From a checkpoint of a small mixture-of-experts model trained on Wikipedia: 9 layers, 262M tokens.
Below are experts of layer 2 (counted from 0) of a mixture-of-experts language model. Rows are named router (the router's row for the expert), down (a neuron's output weights, with its number) and show model dimensions 0-159. Each number is 128 + 24 x the weight over its row's rms, rounded and kept within 0 to 255. Numbers have three digits each.
Before each expert's rows: "comes before" lists some tokens at least twice as common just after its tokens as in all text. This comes from a sample of Wikipedia text that the model never trained on. Tokens count by the router's weight.

# expert 1
comes before: " to", " by", " with", " in", " from", " and"
router:122122116169110119096105137161134125162143112151124151154152148092130110111162142112157117088151128102137128096131124131117099095121096133134114141106103139118122168143098111156121115122091159130105098127146157073109144122131125134082136151111133103071158175153139188113142111118152113171132123104102136127119134130124163128135084138141113156113164160159104145145121070129132119100128123084143119133141101170137170148146132186079108094121165150096164111167137113150133144172119122
down0:129112125143148148137131091133141116119131126108113112132133138099119129091144156111108164119120159135175126110107127161117105159153164114156159146159143057113149121132143137125154077120139149077108140143124152165119121117094147111165093140138141119152129098189178104134121156108124106158173127174119100135154092114130152131125140091129133152107126092164161152104122127089152126126120093198124134074139128131137151127145124136146148134166164147101120132149110156111141149177116087
down1:115130135086138149119124091121116191110144137112125112127106125140099090134111120162103116097130087130142133143089144119122103135135111117121095137116132114194136094117129156119159128123097123187100109126126104150105135116161123111126103089093109164111150090101113096164143109142132163121109110139127147112115127131133079105094137131171139134147173097107089152175109121119135143174153098110169142129136074168125119145135095117108173117145122093156079118098102115082147141131120113
down2:119146131149107133168160157144159106129103127118149103091107115105106112129101148132115076127141162175134141141184094149141143112144135140070149124111125165099137151115137127092136092106154135123094126126118120143136164132118092119158152144101179136129138184135161126165126098159126135157121136113129118149097074166106133138112109114110074129123120125151142108155147105160164115163161139122144087115107117126167108151102072144144087102129108132136127136140136077175148119153154115
down3:161142097090168112140132097127140129157110157137123145124098133105145139126138122114161131070113163129083139118148142158133113152140155139075177138139133136115105101102070132142117111079120156125102133137115128104138140104131171147133114143163124098125094133103150159154137131157159156139137122129132115085048117149154128148146144123168156134107135156129125161135127101155158094113157159111122073133114118131164102148155111096136091141108146153160173178130147155147103130117142153
down4:158106155120101104084104128111112092142125148121102139169161116131068138091102137152107110139138137115118139110103135076160140142091109155149145117159142137148125097121101187131139096127133109155115136099103140149119122107134106086105127094152141121133162102146118113110078134132156155095138061105151141114110144154098062122117122103104095129108124099100105126133111160151127154121108118110134131146170161145120155148148124157123130150151130114124160160127160155151140116079189143
down5:097151155134141124113100154137137109114109155119142092141158159133083136150132156111154131100106094145126143076107138116136116143116083162171113090107113143134119109074148126159089124128136117154106127116104133094162125142117116115155077123108108084114190089106144135126145103127115138129162091137104153095119158122112096142151134184151174109102131125117109125122125152148143120147108114085143086155178122147135121094127140110117146160122165144119118168125081103163140134168122163
down6:111148096103135103154155106104113139107115169113144118106121113124121172149164136121100106134126184127138091106160115096157125092130098144146088126121137123156099067127167143093096108118099109129140168128125101123153123096137124130148100109146157111148151117106135145136138115134120110134150072121128173079111102133125106174108102121119089136109109140083136098119160099159129146126127156127147133179178117134123103078136173125081170159133127146114095130142129103137130113131168161
down7:085121089098143137149164123131144164142144142114150126153128096079115148116165132167138156101147110138151115126101083145145150092130126126144104131108151134092134090110166188124116155173120115136153156122126135125144146106081144135122131126076094132142123179143117106114150131099160150136122146156130137133160133142082109083114139099127099142129130109113140127190136148127130138151099120121115091134139169154098102071130150153117175104125115092128122127182112119166165106155117141
down8:154136150105151136189129167112099101152119105156127087117079122137119140173101171084102129157131111139142112146125117145107124143126123135134144132171147045102133110119149152129132146104100131099159124108121060129133150124118107148161134162151130180172108102086128119080124113147145093152122163098160161138115113126159077147118138110124112132132145111142124116106147128164115090127133116169077099149120135126129099150119128078142135133152130123156135108108104119147148134134155126
down9:195169136139077137097131150108086137150110174113144092111153166161107089118177107166145114113159130119105116119157089109151129114148120145139143135123083152122101110151112153139133106125106139118133136145117127132107146166097107175123123147112112132134143147153139160123179131119125157097121135152137114125142140110180103067107135051099154123132174137140110103111128122134137162151148104093107151118156135097115129150123140160123149137128116158143133140136159124080156128088142135
down10:104143138129095142116095125162139145168172120159132119125114122141142125115122162145150121106127095095123141161171131115154118154146144150145117121119122099155114160127112186126124084113185090125150160098131080135120147101122112131139173116139173162124098110131133143106111176144100134158135137076125127094154106107091146133116127160140131157104146079091122133148121122154138118200152082102143085141110111122128104149155150110098134119155108153104118132118117144065124128152104114
down11:129131099143115133140133156139117146100139187149111121134113140110127140134087109087131128135153143136101129148151089135133087111128112127110135156104096160130115152177158116115118110136104133112158153103137148108113133146136153151108137153151125139143113128113127084123158145151119143125119119109131087118148124148157147110108130124170088154140108131076129155151148067115101128153178115120161132091103130149180141198146117114099103089139114149073078140108124116152088134158137200
down12:115142128128122155137164083144144138132149158171112147109127120113078106150150131117125140105111080162134136172104104097189075172137130111156117102135099142169132130128133160124145143091088140120134101161128131170175138117086165109111149123127144096129132103109130104158135082102115115126129109106098113129124139122134106164120161099163086154120157133126095097135092134131134137133097132132126142110101143133071109174153102165093159124121143123104111130137108113133091173090130156
down13:145100121117118124121122115102128141151145087131133124121121068125125189143129111151073157108112103156117125136150131165118140129138137122164107108163146094140187132144142150157136154125137119088151161177130092095151111112106130100069124112126135147098105111125112121120137144094101125132154167155122142132129122088128086120159130142156152097145097107128110130160144120064183143146191128143171156113136115113130133105155143163124110096162106103126111162103091127144114135128095136
down14:156136128096089142151113127078102131143125123125118098114108089203135095129140113138121149165164130138097124130101188113114163097110137118104090163155141130166135134117107130123105091082119112184115118084126104130093143119127158141151131169166128126118130103115099123145121126157147144076123074134123110123122127129082141129144130131129090130194125098133134143105137161150118111122125117083126141080129147097147104104146093113127125142083089127155153144141100119133141092106118118
down15:120101138136156169160158116126135093074102104147164149119107102149124122123153127130147153151130184142142153107125169130112127169107136121119144096097126087138144071128141117121128100120127109144118141128131154139057082163140145119159153153170099138170139119130183154127108123172119144148124132126139084118145122079112159137122142126186118135067161147126140124107082137151096104134126157127162100127106110130152128134110098102183114096110105139139116119128124141140132111149142115
down16:152152124132124121144124104137152099092105162147173131134151100145057137162150113148113142151135196130164108138151146115158120153138118116134186153103129097091127125129138153149133124130159176111119102153148134108154104120156148136176108153114132080140141150142152154125122161135157128129130091148141101096147162157126102180144118140147124160090119144134140123142154142161155104117080143123131139096111075159170096105144129148138115129108136098140158105148132095158162143113154096
down17:130176104139119158128138187185165122112107144112126099106134135153112136088125140129181111112131171103117146137114118165125151108150136144147091140185104107124157137099106157117156134138178130106176132119150127092106131077133133166095103089152128115155147149104153139152168098099131143155142158163129135150180127122145107084125116138107112097127122109119134131122121105095142107094117163120113118097102072124104144132127123137116091123115118128154169132151088142163113117129096144
down18:175088151149137130142154127098107101107164166160118143109106075137127115165145116128168128170114173141116100138099112121110099144148114144134120142152120141110123155154108159154099156173123116109120073146082125106155105153169103114170136143136096152129128119143148117094134095126176121132132142130126145141143137155132107127143158164096152096133140166129144114106135088121106147160085160135116120142078130133116165148124131127117102140128126116160163113159103156122075180157096097
down19:131137099080126155108129102145132132134078093078131096093097127112114106147122163133159131150110124132172108142116102082109126119171166137110103120121084139113066172124134125120146142107097139125146092099130086120145135133151107150113147137093133114132120123120126097121161117100120109138161140128135171137146113119151142129149093131154155179113145151072147153139130182103092122119143118142103095140091148131070128125125161099153093149108139149148083159133139094167145139111118123
down20:160117143168139127136120118076130130111131120093097149139162126108096132095138186112160139121101105093129130133102103113149138105163123140129142166149162117145173111135132119128150123161081121110135132136126116132156084148182138092137142121096134129111158162126168127131126097145098111140146133107088157122106145142139133174176133090091125079119144113113179139146131070084147182101152138107119157124154122111113154121151153132121162099121129116152144161088163146140134139105158114
down21:148078118145113157125148108122141154125125144102106167144136141119145109101125164173091104049122120163165140125100094165175140131138142119112125085083156169109118101142109087084150125168110143114132137125121127114122173118112152133148129120130124117130116167134123135079132132110159108148147135137134097138139168173112156149111168087106141129104143136077150117086154128098110130104175127143120136159152123140087122118121118158191135152130154132124097117131102129096114128154135136
down22:121141126104101073090112120103132123119156130134043142131138124125094111136129082158119138129124138155106100112135143185123182103107155134178113130101143129113169145139114124140156127140124087147163138139101083144125097130106137120136155102144136118118149167102094108140142110142140127144138146114112106149136140141140127162142071132128173136133089096158142155101141112119108162155102102100147172129141121078129128133123123126140114094097186092144082130121129111094122097137103086
down23:165089077163174135133147139151157081111154121118095154120120140137105067154101132118139119117114091125127102130109156142085081139115136160153145125093138087127116116154127119127104106137106111090092142138133154156119129126116135088134107158119121137107135150186108136117127141119143143170169122153143149139130107149169113143090098108109103120142148133102150125141138146124112145126127134123102142142119131188165136095098134074082114115085100166070134153133142137158095114140122170
down24:137119102116095107120171168181151130155139155115118175123110095127168109122089146119135128106100134108145128124118091119169155123107120137112151164121105130096190143122151122129147153127171123122135089154117097176143116155161112119155117168106135147077180117130135115142114159120125135094107146089101080143108104128127141126088132140146116081120107149139142131133112131078108091124118155113107153135092094114123117128143136162134132076135134112115156086133162130110118184135088119
down25:089119126130084126158129140145143117119112114150110143148120134171173141151126173139093106101101163169092143118109141169161148111116114172164113147154123150134111098112117102118121112129145110093139155144126156139115138113157146158137150173137112082144117134081100163137160141176133190110112097153118133135151170110087095112139176152138141124115144100111115111143145154175103140136136122100115112195110123091105157115126151136152142135140157127160163116107112121130119103144172123
down26:115115176141134114129120141115154098135118130115114130144117102082131186093098142152128138100149124112112074114163126163114102120157119128118116077134110132183136125168127127159134069122158136145135122120122112182140127124113172131150105150106166155157106157167117124145078072122135112080099125174121101135122165129140093143127093077164135104132141134100152129095103155112116096130120114148150166115114139142100126118096149128109138147155146145130174115129132105095174123113132136
down27:142141123112106083163153140150127141167139141111121126150146118062138103114123170126091141136156176161151114142137159086165132150123135141110122110117133177092123159168089140139116122142107146151115132133164119119156167146157127171158127145150157138173115125116155139083144148094108139101077099109156149103125130092115091094107132136134124125087149111197137166126110105150124143125138134134126131153133119092118086146136125127134170112137086135155135151122139157125106172102165151
down28:127092135123125127109084110166131129105160103125115131144168159123148151115138128174151064114047152135114153083142136129161113116167162137114090093115125102149143165137130155144140138111142113162130105160162132137097119140153089181107124131123128127109120115132076137130168103123132132098159140128163150097153114116097123129105107162115164141118124079119139156149150149089123121095161172113133170128142125137152120118157137139134107115156122083109148105114116159091130123115170105
down29:149157116139113174110076151103134118115133147096131121160125165128141095140135122103125125157200131165167190112072134184124135104135156150125104129118136163129130108132106125109153135137150160080135140110123130153147112111169100108120119124119122105143128176140123137125097135097144109109116131093127109131123110112126174128139156135121140129065136113145162119118125106150127142128118170137101103122121132098130156153146126182169125084135111153175168138178156153110097153135099126
down30:142116098083152131117133133119187132123142137147127152171114097069154164142137118113118174155103086106185097105138141114100135120101121167122149114162120128111125097139126155144120165124109140153101147105136101108120128142135131149121089157146134142110124108113114139155165134101140115142106131104181101093166123148149185136131116158130157142155099152143131120119101094086141107100181109130104130120140148118145096157064132112123087104128110069124137127119091134132150112162140104
down31:130126131146155141123116114108105141134125126150176103191117112130148090169141108070147129128118121122130185142123159155092138148097120158103139124113078152070110082134115138137111160114123127115078134124119129118093142104122113133125134070142115122143143112137128124142064147141148127155178136147155144119113088135131142111117108115111117179076102158142124131121089129163120125146132113134113113180135133122131134133071158131145159147082092122167095161129119158135153098121134140
down32:149135102175132125084125174125100156104174074139125082134107125116139126148139161174151109078148134129146125125181129148137157140107144137122143117151172127077139137109164157104126164134152128112115143156143135089100153132126113140104181150157081124146093128122125115145143134105140146172177145141115107135137133123149155107126129152135116159114104138138121138102134142182118101121110107142108119105148092134154097161110138129171090120103132115148071090160109108143108151117091112
down33:143143154114145099114125128140152118186166105158156138106104139096110097124142140117164107143135094162096133143173082123142101124088146119138089130127132117170152158151131108146153106170072128128137127157134143100130122144158125116139119140104098178134111121175137156105115094099111128155115118093108089108099090148108114116151148146095151108164135129150122168164124179103125119100144099141140136124109168133128169166130130128063158157131116087126103106116109117148137106142163122
down34:144090123083175105125087133146133087142082112139088129117102107087150142123088112088118157138151117166130142154142139137126149101155141133119119103139104141151113084111174082127142101149143157139117169152130112140091152159109143160152111161117183095163097143134139159105097170162122150125123166118134122153114110116152126159150121114146101138149099114093123146140130133098114137152133133140113125120078155087115126128100135129151120175164140107104131122128095074103170122098110125
down35:153187160134134120126122126105094184136106140134092110138127111130144129105129136166110156136126146101157155162101139153127156105110099120088099104107141103099143122121081136106123110145086109088105163151102152148103124134137131100105153156134185133169121110147180131130143129122110143164120122130107189113092106147181128100139121136130158128124126114107147098076082115136148196137139149110110111139144126110076136112166122155138157106131126079148132132153120126107136129149107117
down36:144148143108140090122127116134110170155134096133118118123128187158148144115133134132128115129171125117116109133145153117083177182169126114109148133118125149101107120140151117163158122127127140137110113106110165117179144157118076171100114158151147127133147119138142139123198130107133136123104143147111131150123082107152118123131105170130159116133107140126145180119131095134124116120174143102067113134108094142167119135138117096096107109127174109184122123181110119114119124090082110
down37:135167137151114110109108165135171135133137139083107151121168170094160122077155117117132129105126131127135099134106068126138139083103146127093120136110120135098129155091143128127155142091132125128123148102118145142166165151117097112103114151081141101122127179136110120094099152127101097136149107118084099094168130109096125144121164127136131114109150135112123158131151145103159132142142131202157131081128141140111173151107117166059092159123154135118161118137127122139120113120151142
down38:099123133176152128142146128111118108123113124116107148116091132158120145068123131152124137135163121132131144145170111144130147157166099126140113167156099155133134150132098078109131163122134147112148140110154110123167144184178103154135125098145145112099151134132096086176201132138144131137119113137124112137124136167133110116139169092156138074131114108157111181141118153122105131173097137145075173145126130123097149160138120091170123114120118170119117153129166141130151139105136120
down39:118096159122151181098170102183139132132141126126112154112158129116107132114164104114148140177108152149148134146156139121142161128184168143075146150123145144142082125134148125137098101130147153116168060131136156144114113107127114105144157109142126117156124124141150091106108176104115097130127110132117086143104102103113143137122123139065153135115147140128124154140134155088150129091152112163119155126121139150108111095132109150080144152156154141139093098165134084128128123098093112
down40:128130095128176142122145100161178114131141164209104123153134160154150149082181153107149151113143079135145112165116125082147132117114147102121126102100101143135155144126102131138133133109122147124106097167125152074121098123115116101094108119127084126115138110173104132142120168124156137120137113126129133086090094160095133150110107160092119118127112118105159112157082127100156134152127160140099158127120140110157105157144112116125134133170122131098090147107129172142135097142138151
down41:098147134136097111154099106100112073097162092131116126139090121136152099133121162131099151124092130151175100098166104121089103091108133103125136114116165121109096151137128114120141131130149088149111127104122176151119090132115129115127118164142123145100106099130108140105092144132163110174126120114129108133088098143133176101157136116150108115139124088138114131118130173151157118135144128148142107164132132084186147115088095127178095116150081087106132141128118147152157152127079126